config.toml
n_experts = 16
activation = "swiglu"
routed_scale = 2.0
scale_expert_input = true
init_std_router = 0.0091
n_head = 3
n_kv_head = 1
tie_embeddings = true
init = "normal"
optimizer = "adamw"
lr_head = 0.033
decay_fraction = 0.785
final_lr_fraction = 0.0
doc_mask = true
steps = 6981
Below are experts of layer 5 (counted from 0) of a mixture-of-experts language model. Rows are named gate (a neuron's input weights, with its number), up (a neuron's input weights, with its number), down (a neuron's output weights, with its number) and show model dimensions 0-191. Each number is 128 + 32 x the weight over its row's rms, rounded and kept within 0 to 255.
Before each expert's rows: a language model's description of what the expert responds to. This comes from a sample of Wikipedia text that the model never trained on.

# expert 14
Foreign name letters. Single letters and consonant clusters starting or inside transliterated foreign names, like Ch, Bh, Kh, Muj, and CJK byte pieces.
gate6 [140 135 192 152  74  73 152 130  96 187 121 150 145 107  97 109 148 139 175 120 176 105 125  86 179 121 133 163  70 185  39 122 148 103 112 136 185 137 135  93 157 136 196 172 155 122 163  67 119 131 128 105 112 111 127 141 112 106 124 128  80 136 122 107 117 159 143  90 109 154  84  74 114  45 161  91 121 151 123 171 170 112 119 116  99  94 107 158  71  74 177 158 120 126 113 109  80 163 185  88 162 121 113  74 166 134 114 114  82 155 114 158 155 128 131 114 133 112  96  94 124 138 126 116 146 143  86 107  99 142 128 173 137  67 142 170 150  64 123 143  82  62 123 122  99 142 163 139 113  69 121 132 191 146 122  90 151 141 116  37 169 168 134  98 170  64 117 144 105 157 174 128 149 157 120 178 132 117 110 108 151 108 129 104 109 162 139  84  88 124 136 117]
up6 [ 90 131 119 190 159 153 140 161  86 130 166  83 125 131 159 154 135 150  99 137 128 147 131 111 166 170 150 176 157 176  81  98  95 138 164 131 141  64 199 199  92 220  49 130 188 112 110 114 115 119 117 162 132 113 157 129 156 122 113 103 136 116 222 101 122 168 138 100 124 141 125 138 111 101 160 115 149 110 102 145 142 143  84  96  79 101 160 110 126 167 123 121 135  88 150 150 133 189  89 134 139  66 180 123 192 135  95 155 126 109 123 123  90 107 124 140 170  96 150 175  80 138  95 145 117 135 137 108 167 194 152 148 128 103 169 117 147 143 148 126 146 147 143 186  94 154 148 146 146 124 172 158 132 105  92 130 116 131  97 192 121  97 118 117  70 135 152 135 122  92 153  63 145 170 115 170 178  59 102  44 123 132 113  98 145 172 150 107 168 168  92 133]
down6 [141 147 124  92 123 136 112 134  96 134 144 106 113 110 128 137 119  76 160 107 130 166 119 156 158 123 117 115 130 171  72 177  56 144 117 132  92  91 125 109 172 132 139  92  86  74 118 110 147 137 113 116 107  94  96  67 106 184 180  43 147 213  56  73 204  93 149 123 169 136 154 134 130 156 109  87 132 126 144 134 165 205 158 127 118  99 160 103  46 155 114  88  82 144 111 157 158 166 182 156 103 158 124 159 100 125 151  88  75 158 100 149 179 128 149 146 134 105 100  78 133 108 111 146 147  65 101 130 135 125  51  92  72 155 151 142 152 101  68 119 123 147 105 175 129 152 118  86 142  72 112 122 105 109 100 100 154 118 116 117  95 106 123 117  83  78 151 174 138 131 108 112  74  98 122 121 108 117  94 146 163 116 113 115 189  96  91 123 142 103 113  76]
gate7 [ 82 128 145 110 117 111 160 131  43  83 138 140 127 139 136  69  92 122 121 102 108 151  97  45 163 141 120 235 115 176 188 151  92 144 136 121 140 114 108  76 123 134 102 146  89  99 193  88 162 106  99 149  82 142 118 152 105  43 121 134 172 150 161  62 137 139 154 110 108 175 101 126 118 113 155 120 194 169 126 150 122 157 159 112 137 122 114 112 114 102 165 155 117 112  77 162  63 136 167 121 134 168 121 115 139 112 103 119 152  82 112 164 107 108  91  77 116 104 153 133  83 126 118 153  92  85  92  90 122 139 160 115 160 101  78 142 117  35 135 166 149 176 144 135 136  89 138 134 154 129  73 117 108 120 104 116  36 113 162  66 160 133 164 155 128 167  98 142 135 153 100 121  61 111 116 144  90  91 146 158  82 166 127 133 122 116 108 116 100 140 158 162]
up7 [ 66 130 122 173 112 149 113 170 116 117  32 147 116 131 129 108 170 154 175 154  94 160 105 159 146  36  76  89 140 109 153 128 139 142 177 155 148 149 152 131 152 136  82 139 142 120  99 140 121 106  89 121 200  98 177 159 122 100  91 179 129 116 139 143 136 158 148 139 141  62 148 191 114 190 110 124 101  94 123  59 109 111 121 154 133  87 169 154 150  87 151  95 167  94 123 139 196 192 107  95 195 129  74  99 173  80 149 124 115 127 140 134 157 121 121 124 145 130 180 157 179 118  83 150 128  99 151 125  88 159 155 151 107 127  73 122 171 126 149  49  97 148 177  99  97 149 162 141 142 169  86 153 133 138 132 148 131 128 148  96 119 152 165 101 189 126 115 123 137 100 125  58 131 138  85 123 171 144  71 145 151 110 147 127 134 172 190 116 126  90  86 144]
down7 [128 166 150 112 148  93 131 107 101  82  63 152  90 155 114 166  86  91 116 124  45 104 168 129 186 128 103 115  98 118 121 124  51  83 156 140 102 173 143  95 115  92  88  81 139 134 175 133 145 156 165  75 119 144 155  79 188 110 142 121 108 179 173 118 178 113 135 145 125  60 108 158 166 142 168 161 207 105 139 139 164 113 119 124 173 205  67 118  73  97 139 108 219 130  74 138  99 126 173 102 101 149  87  79 124  88 122 109 118 148 153 118 111  97 135 103  79 140 133 149 124  81 158 123 118 132 107 117 144 153  98 118  63 161 159  94 117  88 172  97 152  90  99  97 105 116 118 109 111 154  96 132 134 153 157 143 114 159 151 146 130 148  99  91 102 203 116 134 141 147 176  91 114 101 128 103 133 183 163 139 146 115 179 152 115 120  65 102 161 147 140 107]
gate8 [163  98 172 169 110 116 150 102 155 142 143 166  80 118 144 173 136  87  94 135 118  75 134 191  72 134 126 113 100 144 139  74  91 112 122 128  65 197 168 158 148 129 103 118 141 110 163 138 143 147 108 135 134 118  82 146 121 136 162 113 140  76 156 133 130  60 145 154 115  70 138  81 132 177 129 142 166 189 143 142 120 119 144  81 155 141 161 144 108 119 157  88 183 130 130 160 133 175 146 131 145 126 149  93 140 161 113 155  90 119 144  83  99 195 109 109 149 149 136 117 107 141 111 147 127 158 159 171  92 109 101 133 204  80 103 118 115  63 114 133 146 149  77 131 173 143  84 108 181 121 146  94 157 121  94 147 102 140 141  78 117 113 165 122 151 164 140  59 128 132  55 163 175 116 140  65  50 208 142  79 111 150  96 152 154 171 124 106 221 131 156 146]
up8 [ 92 104 105 178 176 114 133 108 121 165 136 179 124  97 178 206 193 125 166 108 134 110 127  75 145 104  94 107  56 124  57 144 136 142 198 164 179 173  85 107 123 156 121 149 119 106 156 152 112 141 130 134 146 126 117 179 157 146 108  95 136 149  67 151 144 174 120 175 128  92 123 153  84 126 141 178  77 169 181 124 177 113 127 145 108 147 156 127 208  96 113 117 152 152  92 168 150 146 128 140 165 152 122 133 116 143  53 104  96 165 117 130 142 141 129 106 132 211 149 151 137  96 100 128 142 116  96 206 137 134  98 166 107  97 149 127 156 143 155  96 100 152  98 102 115 114 145 183 159  31  69  92 156  66 151 137 214 176 156 140 100 131 164  91 162 122 121 150 140 102 136 154  90 146 139 131 131 104 141 183 109 134 134 135 127 170 144 111 122 149 102 126]
down8 [ 93 206 181 147 106 155 130 170 152  97 162 126 117 155 129 104  85 130 131 125  82 123  91  59 139 126 176 143 203 109 109 133  96  99 154 128 137 203 126 179 111 188 101 173 153 111 157 124 174  96 123 104 103 127 132  31 123 111 143 126 112  87 121 148 125 176 146 142 107  42 163 141 161 135 154 132 128 115 161  58 162  96 115  28 133 103  96 106 118 155 147 186 137 132 120 107 129 147 174  96 171 188 119 140 151  35 126 132 161  98  96  92  94 122 169 116 182 153 127 125 165  93 139 108  95 145 173 177 113 129 118 124 148 128 144 115 146 189 104 118 119 107 181 156 125 177 101 120 117 139 141 141 109 166 131 194 171 121 114 114 153 118 137 116 172 134 122  84 128 172 151  97 109  78 155  85 126 156 120 123 132 144 104 110 116 141  92 156 181 172  99 136]
gate9 [101 137 134 150  62 148 142 176 130 224 121 114  95  95 114 139 124 140  62  94 140 148 112 163 116 157 122 102 123 171 111 106 134  77 181  69  62 124 119 120 106 163 137 221 112 110 140 142 183 131 119 103 132 123 123 145 176 130 114  97 108 116 111 157 195 131 124 121 120 185 111  74 101 145 150 142 144 137 153  86 126  61 102 143 166 139 150 118  67 150 114 174  50  89 185 125 133  96 114 101  81 140 124 140 119 157 109 105 147 183 150 123 157 113  92  90  77 161  80 150  91 107 125 100 102 149 109 223 147 186 170 135 143 137 158 113  98 165 128 136 119 131 149 153 137  87 180 107 192  87 152 134 131 113 155  91 148 136 133 133 140 112 127 163 146  79 160 169 137 131  77 139 152 167 136 111 122 145 174 154 174 100  78 119 113 151 135  86 187 117  78 173]
up9 [184 163 105 180 162 190  98 166 157 115 131 115 127 117 125 109 127 111 151 125  82 125 111 132  84 134 146 148 106 212 116 135 109  68 149  70 100 160 140 123  85  97 171  87 118 138 110 147 174 102 100 108 130 169 110  89 157 117 164  81 134 149 107 182 144 164 101 107 111 128 106  67 128 145 121 137 107 109 207  73 152  91 108 128 172 110 104 122 203 141 154 180 111  91 158 148 167  76  54 140 171 148 107 113 148 153  87 118  90 163 150 129 116 178 129 132 106 142 123 120 202  99 124 132 111 130 142  98 192 168 119 117 122 189 203 140 130 127 190 124 127  87 175 156 157 130 143 136 126 101 156 135 101 127 116 142 147 144  75 129  54 183 135  84 114  71 136 137 117 127 150 193 123 114 171 111 172  94 151 136 121 207 141  98 113 156 148 153 116 131 179 123]
down9 [ 93 141 128 100 134 136 161 142 140 113 164  99  90 111  59  79  90 140 124 117 151 136 148 135 141 113 141 136 130  92 114 120  90 154 136 126 115 129 127 106 136 142  77 168 159 149  72  75 166  70 114 107  84  44 108 113 127 114 103 102 108 164  83 164  87 127 122 102  67 152 134 130  71  90 130 130 158 129  73 151 169 197 116 139 155 134 132 111 147 108 160 114 106  89 102 179 130 106 136 197  62 109 134 183 127 124 123 153 114  70 177 165 155  91 184 164 209 113 204 130 125 153 149  79  94 105 129  82 147  93  91 147 106 108 107 160 115 102  73 169 147  95 147 118 131 203 186 143 126  77 119 101  90 138 154 166 131 110 122  83  93 129  69  47 127  55 125 129 123 129 151 123 158 154 123 154 149 179 112  97 119  91 141 119 185 104 125 109 133 105 122 116]
gate10 [156 113 186 186  56 147  86 188 141 169 148 117 104 141 123 128 143 136 107 149 135  99  99 154 117 126 151 123 141 139 104 125 104 145 156  52  88 137 147 121 190 132 149 116 148 135 146 124 123 128 140 149  66 137 120 199 145 154 136  93  77  85  35 133 147 148 156  92 131 176  83 108 173 146 122 149 138  97 109 138 154  90 176 110 174 116 168 149 132 115 166 177 106  77 132  88  88 142 114 136  93 115 100  90 177  61 150 147  89 138 104 166 157  97 127  90 178 119 131  95  59 114 114  83 145 127 142 161 157 222 119 144  83 133 104 145 157 155 155 109 146  96 147 145  70 187 121 132  91 109 173 119  76  98 220 122  99 151 107 128 140 156 102  94 129 162 131 140 109 164 147 181 107 172 122 163 140 123 105 104 156  97 123 130  94  86 183 127 147 166  93 149]
up10 [150 138 129 143 215 154 155 138 129 115 102 112 121 120 122  97 112 144 160 127 151 134 116 157  80 117 125 170  96 134 144 112 135  63  77 177 100 126  96 133 176 123  59 136 121 191 169 151 108 133 216 138 106 133 130 118 112 160  76 202 132 127 132  89 153  96  98 121 130  89 157 175 110 123 160  97  85 166  85 214 107 100  70 199 136 160 102  84 148 137  93 154 155 137 159 123 142  74 150 159  96 110 140 113 106 171 123 144 126 126  75 125 109  89  93  95  95 155 118  76 115 138 158 151 186 134 181 111  84 149  70  89 132  74 153 128  96 153 147 126  72 138  81 126 146  83 112 128 119 150 159 120 182 119 130 140 131 149 126  73 129 156 141 120 125 160 138 118 135  89  83  95  98 184 160  72 120 155 134 144 186  90 101 187 123  80  84 108 133 178 148  94]
down10 [163 131 109 142 111  93  66 115  78 172 149 107 161 138 131 168 125  69 140 170 124 116 156 139 176 165 108 135 116 102 150 127 182  80 183  83 146  94  96 186 150 158  76  94 136 138 151  74 115 155 141 159 133 132 154 124  63 213 148 152  92  87 139  82 177 141 121 166  94 171 144 150 106 133 100 143 118 124 101 148 142 135 127 115  83 123  89 159 132 166  98  91 151 173 102 112 136 123  96 114 101 153 102  94 165 151  65 104 130 203 111 146 133 110 104 138 119 158 131  82 160 132 143 125  52 128 107  54 109 143 136 147 202 109 209 124 158 110  77 105 138 135 172 104 145 117 139 152 109 145 102  88  67 118  93 128 157 193 146 139 122 161 178 137 126 141 161 140 119  48 126  96 123 152 133  90 123 142 133 153 140 218 120 195 171 145 135 125 161 117 120 153]
gate11 [117 131 136 102  76 124 105  96 143 200 130 173  61  96  33 135 153 173 149  88  72 122 133 124 121 156 120 109 144 160 122 107 136 164 107 188 194 156 140 113 127 131 142 159 123 133 158 123 136 100 113 113 101 129  87 163 104  98 139 152 124 155 154 127 159 105 122 137  90  95 154 183 107 154 156 134  60 137 133 149 117  56 149 168 152 148 147 104 137  90  84  95 163 172  89  75 116 177 152 127 102 133 119 116 137 125 128 163 118  90 119 212 165 171  81  77 107 172 160 120 132 130 120 122 144 120 141 198  79 157  89 179 133 111  84 145 128 110 112 128 135 142 145 147 202 147  56 136  87 178 118 149 176 146  96 140 153 170 162 130  95 126 109  98 153 127 163  72 122 190 110 186  82 141  51 142 136  82 122 122 102 122 111 102 108 177  96 171 103  93 128 144]
up11 [ 93  81  86 168 130 177 102 154 131 136 179 136 164 159  94 122 142 124 115 118 120  91 138 121 120 161 141  60  57 151 111 141 142  82 158  67 103 111 114 153 201 125 146 112  72 129 148 163 155 142 135 157  53 163 106 164 198 134 162 131 126  90 173 136 118  88  59 103 118 120 119 123  38 130 109  96 148 122 134 131  93 116  66 134 126 145 114 120 204 110 159 144 115 110 116 112 165  98 168 160 147 128 143 136 146 158  71 135 113 178 182 171  80 154 174 119  86 115 140 104 112 123 164 132 214 126 201 132 141 141  94  89 148 143  87 142  80 145 167 157  95 138 120 138 145 134  48 115 168 107  82 170 168 102 151 127 140  98 115 160 122 123 115 137 132 139 188 174 133 167 114  92 148  97  86 154 166 115 109 121 121 159 151  94 175  98 165 128  96  80 131 136]
down11 [ 94 139 170 176 181 102 111 149 118 166 142  94  77 103 156 121  83 220 153 160 117 126 125 143 110 115 126 109 146 136 161 180 104 106 100 118 106  93 103 182 161 122 149 102 162 124 136 116 169 139 109  89 108 197 149 102 123  97 154  86 159  60 105 170 110 194 193 112 129 111 133  98 114 124  87 157 159  83  91 209 104 154 129 129 126 115 111 142  76  84 106 122 139 135 131 162 106 173 154 132 134 141 171  89 150 128  84 153 128 139  93 112 128 127 171 109 134 166 170  84 129 128 112 150 197 186 102 139 190 127 116 153 117 166  78 147 123 125  83 144 169 149 132  87  81 164  98  70 123 160 100 180  95  95  98 165 133 129 133 136 151 108 144  85  46 154  94 164 157  90 129  99 109 107 141 126 104 113  72 154 102 135 127  96 172  28 128 101 129 133 165 144]
gate12 [ 60 167 174 134  74 171 149 151 101  84  77 156 126  87 138 134 136 130  69  75  92 157 141 129  66 150  84 146  97 106 100 125 178 170 127 107  85  95 154  87 106 121 111 199 167 169 119 113 210  84 146 134 157 120 128 150  82 150  89 117 144 126 187 122 144 170 153  89 184 110 107 131 139 122  64 157 162 158  97 116 142  71 127 128  79 139 127  47  79 119 141 109 105 132 147 135 158  95 157 157  94 179  94  88 138  90  78 124 104 114 108 184 109 160 177 161 110  90 103 115 144 102 105 145 118  90 196 123 117 149 144 150 112 155 149 127 164 117 141  87 113 105 139 122 147  96 127 157 156 108 176 131 101  88  67 173 122 146 138  85 123 219 154 160 113 129 140 138 135 124 144  99 168 147 159  95 153 162 196 163 107 111 104 136 124 108 132  86 106 111 159  95]
up12 [ 77  87 155 113 133 119 134 122 173 117 131  99  83 105  82  78  83 144  86 118 111 106 137 137 182 111 113 175 115 103  96  65 140 151 105 104 142 114  99 129 143 167 131 145 136 102 120 163 113 186 109 125  57 142  87 116 135 150 110 114  90 137 125  82 117 136 126 178 157  93 147 190 153 142 152 177 105 171 168 115 115 169 134 152 124 145 105 145 127 122 125 168 151 127 179 118 123 157 103 148 177  64 162 213  53 157 101 174  64 124 162 141 137 112 173 163 167 122 126  77 128 174  87 101 146 114  93  98 109 129  94 182 152 145  95 136 104 152 175 140  76 154 153 118 139 111 109 131 192 163 134 123 119 169 197 164 156 168 143 150 110  42 101 123 214 114 119 147 115  99  90 100 106 184 110 106  98 157 180  89 176 108 137 109 144 139 121 130  80 179 111 139]
down12 [125  91  67 106 142  92 118 118 158 126 106 119 101 133 118 171 127 154  74  88 122 206  72 142  92 184 146 147 174 171 100 162 122 147 196  90 121 159 131 137 115 120 180  93 132 115 108 145 179 148 109 158  61 141 103 114 131 171  80 131 120  60 164 170  77 101 111 168 165 146 119 127 103 132  94 120 139 142  77  45 104 121 160 118  92 121  46 134 153  85 107 126 104 196 106 131  94 171 132 102 104  98 162  66 148 167 139 125 186 168 112  89 175 158 119 158 102 174 174 131  82 127 116 105 140  82 120  98 144 100 130 109 140 104 108 139 106  94 141 125  63  80 147 129  98 112  94 180 133 150 119  85 126 130 153 110  53 143 103 145 130  94 145  99  97 127 148 124 120 104 110 118 123  97 127 137 122 166 144  64  90 178  90 103  98  73 164 161 160 163 167 135]
gate13 [154 148 114 108 131 138 129 152 112 171 137  92 108 161  97  98 107 124  94 110 119 146 154 147 169 154 125 107 117 116 135  68 109 120 146 178 119 111 130 115 180 149 147 143 148  86 145  91 105  37 167  26 132 107  91 136 147 137 161 120 159 135  64 147 104  84 103 140  66 172 105 148 121 137 162 176 169 133 169 107  61  76 103 160  94 177 120  45 118  99 155 154  99 136  77 129  82  71 124 109 136 118  80 113 150 124 152 145 107 164  50 112 103 106 117 156 108 102 170 168 102 113 121 145 138  48 149 122 141 132 129 139 148 179 103 109 187  81 118  81 175  71 127 145 171 121 158 129 103 194 207 151 147  94 100 142 129 162 138 114 123 141 138 157 173 147 166 103 179 117 114 157  68 137  93 133 120 147 116 103 138 176 133  78 141 103 119 124 159 142 105  83]
up13 [142 125  95  74 240  98 119  97 160  84 140 131 125 123 146 125  90 109 142  99 112 185 119 123  90 154 160 111  84 115 111 131 154 121 156  97 133 104 131 110 134 145 107  91 101 115 140 125  93 125 137 149 112 123 148 114 124 177 216  98 151 119 133 134 107  98 144 111 133 131 125 145 132 156 136 127 190 127 138 130 122 151 159 114 120 106 176 139 145  90  91 156 154 164  71  68 149 131  58 161 129 120  97 115 113  42 135 100  78 144 127 105 133  96 142 135 140 127 100 132 147 177 200 152 101  93  58 129 119 116 146  73 146 153 148 185 122 108 172 122 146 130 162  79 113 111  98 106 117 109  70 121 142 195  49 149 172 106 144  99 110 177 122 114 132 135 132 110 156 177 180 105 118 158 167 139 199 194 126  92 200  87 162  55 103 126 137 162  62 124 118 174]
down13 [139 119 105  76 141 145 117  64 110 122 111  96  98 166 155  76 148 172 109  78  95 138 203 174 129 126 181 109  90 110 146  86 107 132 133 126 116 150 169 126 106 172 142 151 158 176 108  65 167 128 142 110 127 138  98 157 110 133 143  46  91 144 133 100 109 132  84 151  93 161 105 143  85 159 113 140 131 105 143  90 132 102 189 149 133 100  79 156 174 100 100 216 127 131 134 162 140  88 123 131 136 174  91 129 107 123  67 135  97 125 145 122 113 107 141 113 144 113 146 150 137 134 108 111  85 111  82  79 137 158 181  94 203 116  68 113 205 165 158 132 134 143  91  95 109  59 101 147 178 159 184  79 129 120 151 121 179 140 116 154 154 113  95 152 130 158 130  76 199 109 202 136 124 139  82  90 131  79 104 115 122 130 138 149 174 107 170 112 166  89  87 110]
gate14 [125 166  86  90 138 122 168 115  81 146  99  91 122 165 110 139 195 106 122 148 108 157 121 108  66 172 125 156 176 171  79 101 135 131 100  65 151 152 137  81 111 132 120 127 130 154 135 173 172 146 112  98  84 150 137 156  87  80  35 127 190 176 100 126 129  87 168  99 124 182 160 187 132 148 152  99  99 124 129 120  78 118 124 144 112 136 101  87 112 138  84 112 112  93 111 106  98  38 136 183  84 150 133  38 156 108 130 153 122 105 153 117 105  96 121 114 109 162 104 150 175 128 124 128  61 144 150  87 132  81 128 151 163  69 115 148 151 201 148 175 164 125 147 109 161 126  98 124 112 130 100 118 130 128  56 157  80 150 123 141 141 151 179 122 142 172 151  94 159 109 133 138  99 179 105  93 152 145 124 132  86 212 136 173 126  98 134 130 117 101 102 171]
up14 [158 163  99 138  84  99 111 138 160 106 117 113 169  80 187 190  95 124 100 129 183 134 142 128  98 100  98  95 112 129 106 133 155  76 114 102 130  77 100 116 119  91  98 144 110 126 152 150 105 113 148 125 131  50 130  92 103 145 145  70  91 157 158  93 132  89 103 145 101  89  96 101  95 123 121  96 163 152 186 136  86 135 194  90 154 143 140  67  90 134 138 155 105 139 133 127 156 106 135  54  93 120  78 119  84 123 135 107 153 121  94 150 137 216 165  98 193 134 173  98 111 121 104  98 212 166 168 151 102 135 169  69  98 116 138 102 122  48 151 126 167 132 130 139 117 145 142 100 196 153 149 107 119  99 177 143 119  97 150  76 131 177  72 125 112 143 151 114 139 108 151 190 106 125  96 129 127 105  72 122 107 104 107 124  68 174 195 125 169 131 173 120]
down14 [146 115 140  86 142 109 107 121 137 108  95 106 103 169 150 112 152 141 107 119 124  96 159  89 123 228 107  92 104 109 176 104 108 113 151 147 102 197  84  93 117  98 165 126 107 107 167 198 130  97 133 143  85 150 123 149  90 158 146 173 106  77 163 120 151 137  98 125 128 185 125 154 101 159 196 147 121  86 141 154 169  65 158 150 103 119 119 142 165  96 129 153 169 148 173 151 133  90 136 167 151 104  87  95 113  65 102 114 100 134  87 132 159 145  96 111 144 111  75 101 159 175 120 114  57 114 100 122  74 149 129 152 152 154 148 144 122 101 102 193  99 102 167 121 134 187 139 189 122 140 187 111 162 157 134  72  77 206 105 140 184 116 141 162 110 114  64 149 133 124 163 129 130 142 187  90 113 121  96  86 175 166 135  74 137 111  89  98 192 138 118 112]
gate15 [ 87 120 155 130 106 116 174 158 142  71  92 113 162 130 183 131  87 178 116 110 131 121 155  82 108 131 103 155  92 196 178 164 115 104 146 127  61 119 131 123 151 104 139 145 131 155 176  97 109 131 154 109  80  93 154 134 147 167 175 170 152  73  73  88 107  56  93  99 164  62 112  94  98 126 159 134  85 121  90 121 156 131 104 134  62 156 119 117  93 141 140 161 152 164 101 117 138 132 123  70 102 164 180 108 132 153 119 132 103 140  97 112 117 155 167 160  65 162  98 150 155 129 123 102 102  82 168 199  94 122 143 140 131 121 155 158 158 126 104  42 119 180  70 165 125 119 156 122 114  94 177 121 165  99  81 112 163 173  59  68 148 156  62  63 173 138 116 126 135 117 120  93  95 154 102 183 100 152 118 146 117 105 148 139 159 106 143 104 103 154 115 158]
up15 [148 100 118  92  95 192 128 113 156  66 134 136 114 127 132 172  93 185  86  99 117 119  83 113 142 158 104 165 156  98 138 167 135  87  85 136 191 112 146 176 177 127 194 197  99 108 107 136 174 134 132 117 152 167  83 135 135  98 105 127 123  64 118  94 103 117 170 144 176 131 112 126 143 123 145 166 130 130 109 123 122 135  91  88 170  81 152 202  90  30 178 133 146 132 113 126 130 160 120  85 114  93 132 133 109  88 120 124 172  78 229 117 191 120 117 134 113 127 138  99 120 145 114 114 157 138 155 143 146  70 120 125 190 186  71 133 132 103 151 133 150 113 152 101  93 105 201 114 160 152 168 111 121  96  94 115 148 144  94  92 153  62  81 132 129 155 135 136 119 108 135 145 164 135 159 103  69 140 122 185 122  89  82 142 128 169 189  94 147 108 137 158]
down15 [156 157 105  67 128 132 150 144 143  94 160 130  98 111 158 120 103 181  73 125 142 143 170 149 103 180 166  60 130 135  87 109 129 157 130 165 118 103 167 137 158 166 125 123 172 135 126 145 130 142 167 150  53 158  88 141 130 143 161 120 127  61  99 136 160 125 135  95 105 125 175 127 161 146 134 126 122 147 130 102 115 137 147 115 141 197 113 101 107 114 121 123 142 123 163 122 153 140 101  90  91 118 193 168 135 114  80 116 108  80  88 150 140  72 131  62 152  54 118 101 189  60 116 165 119  98  72 116 133 154 136  66 105 150  48 147 108 122 122 141 121 162  60 157 138 155 131  88  96  78 168 171 151 115 115 119 148 140 149 128  76 148 186 105  60 196  82 158  57 168 148 113 134 107  91 140 105 143 133 127 152 162 137 181 172  47 159 138 149 131 112 128]
gate16 [ 80 130 102 106  87 146 115 138 126 147 154 105  89 163 106 134 146 123 129 117 127 119 156  98 143  50 167 134 157 178 148 179 128 119 122 136 109 109  88 115 129 131 141 132 136 170 136 115 131  76 135  97 149 149 123 128 127  53 124 100 109  74  99 103 124 151 162 181 128 142 137 105 111  83  91 123 116  77 134  75 174 165 200 172 184 109  67 213  97  95 140 138 196 107 101  92 155 196  95 134 125 147 145 153 129 116 123 159 155  99  63  83 178 143 106  71 162  75 135 146  81 125 205 136 142 133  74 135 116 117 170 153 127  87  96 121 122 103 104 104 142 150 110  72 103 150 187  88 127 101 132 108 146 149 136 119 134 150 124 152 154 154 123 120 177  67 113 107 150  88 106 155 123  97 137 140 193  91 169  64 150  82 132  85 170 178 155 113  63 113 134 179]
up16 [ 83 136 171 155 172 108  77  88 103 153 101 185 130 132  83 137 101 148 120 113 155 109 124 161 125 124 129 156  95  94 125 134  81 179 145 133 106  86 119 168  96 110 169  74 110 167 135 106 151 150  63 200  78  70 191 111 158 132 134 146 160 145 151 149 148 136 100 135 162 139  86 136 107 134 139 142 117  88 144 153  86  83 127 160 118 131 151 154  80  97 169  83 113 148 145  90 119 136 112 157 118 128 115 167 155  98  81 119 108  96 101 117 125 107 176 113 119 103 163 162 176 179 117  82 123 111 115 186 128 181 125 175 128 162 113 127 196  81 128 127 125 119 142 137  99 143 172 172  52 105 136  54 148 149 187  86 128 134 157 185 117 150 186 171 100 154  79 135 118 149 152 141  96 121 101 191 136 113  88 199 116 112 118  40  84 152  90  90 142 167 120 157]
down16 [114 126 115 119 117 158 121  45 113  99 115 143 102 179 116 148 150 113 170 140  92 115 160 171 121 126 113 147 140 198 103 136  81 161 170 126  97 115 147 138 205 107 146 103 143 126 118 101  63  97 114  90  63 148 131 161 157 107 136 103 104 176  82  96 134 138 151 145 147 122 131 102  58 132 150 113 169 141 196 105 118 137 108 131 107 112 105 136 117 143 154  82 141  80 138 165  84 104  76 153  88 121 132 106  76 130 180 152 172  76 129 101 158 158  76  78 137 140 178 129 132 135 211 103 114 122  74 128 133 129 106  82 123 126  64 114 114  95 100 113 115 113 107 106 177 136 131 136 150 142 108 122 148  82 117  79 106 140 130 138 153  98  72 105  72  63 112  92  80 102 153 151 182 118 108 157 116 139  49 125 138 177  34 139 147 189 146 189 117 173 124 133]
gate17 [176 160 118 148 100 163 134 125 160  71 139 132  67 122 170 117 160 104 117 130  85 145  78 100  59 146  58  78 116 173  90 125 105 159 112 147  95 108 121 113  71 116 131 148 133  97  97 111 137 155 130 143  97 100 140 204 163 177  92  95 178  88 161 126 142 124  72 138 109  94 134 182 130 187 125 199 160 144 119 133 102 155 136 153 144 130 134 105 114 149 112 144 138  74  95  40 123 165 143  92  61 159 135 159 156  76 113 120  92 104 144 118  89 148 154 114 134 126 109 149 202 105  77 142 110  96 140 133 138 119 122  86 104 204 183 130 146 110 116  70 101 121  95  98 201 102 129 170 125 151 101 167  78 178 120 174  56 117 123  90 147 112 101 146 138  83  93  91 144  73 157 114 133 120 145 165 105 143 145 146 136 122 126 119 104 110 160  88 142 165 132 174]
up17 [153 100 118 129 130 124  74  53 155 181 112 165 145 141  84 126 140  90 107 114 161 136 184  97 131 128 120 153 149 130 164 145  83 145 143  77 125 128  92  96 180  96  84 132 157  91 115 178 131  90 132 137 230 142 152  97 234 150 117 129 158 167 176 134 105 121 111  85  91  84 129 104 125 126 127 157 124 130 184 140 116 119 121  67 171 145 128 146 142 182 151 154 116 148  77 134 113  98 114 144 111 123 128  80 118 107 192 105  75 104 101 134  70  93 113 100 134 114 103 154 130 193 147 171 119  93 152  94 152  74  99 116 120  89 104 138 138  79 102 160  88 102 128 182 103  77  61 102 151 127 157 142 154 183  80  76  43 110 118 103 136 120 140 100  81  61 120  94 149 149 124 129 134 114  99 158 111 176  86 152 151 118 117 140 141 172 102 120 150 131 136  92]
down17 [101 154  90 164 146  58 136 132 117 125 111 126 128  85 130 116 157 136 111 149 138 137 116 111 145  98 142 126 167 142  94 152  98 120  76 153  32 178 137  93 143 151 112 126 109 159 147  94 152  97 157 100 117 109  72 114 128 133  93 103 196 143 150 145 119 155 142  94  98 101 125 117 185 151 107 133 130 116 139 190 150 154 107 142 128 125 150 191 102 156 153 136 152 187 135 124 127 165 118 145 113 160 143 181  44 155 133 180 123 109 134 109 130 150 165 150 243 125  89 109  91 132  99 139 129  50 109 146 141 124  84 138 231 108 157 171 103 116 187 143 106 172 200 211  79 121  74  69 101 151 118 133  80 139  92 143 145 129 123 197 107  97 126 145 155  84 163 130 114 134 115 114  97 117 107 115 128 140 170  89 128 101 113  71  84 136 121 107 146 138 143 159]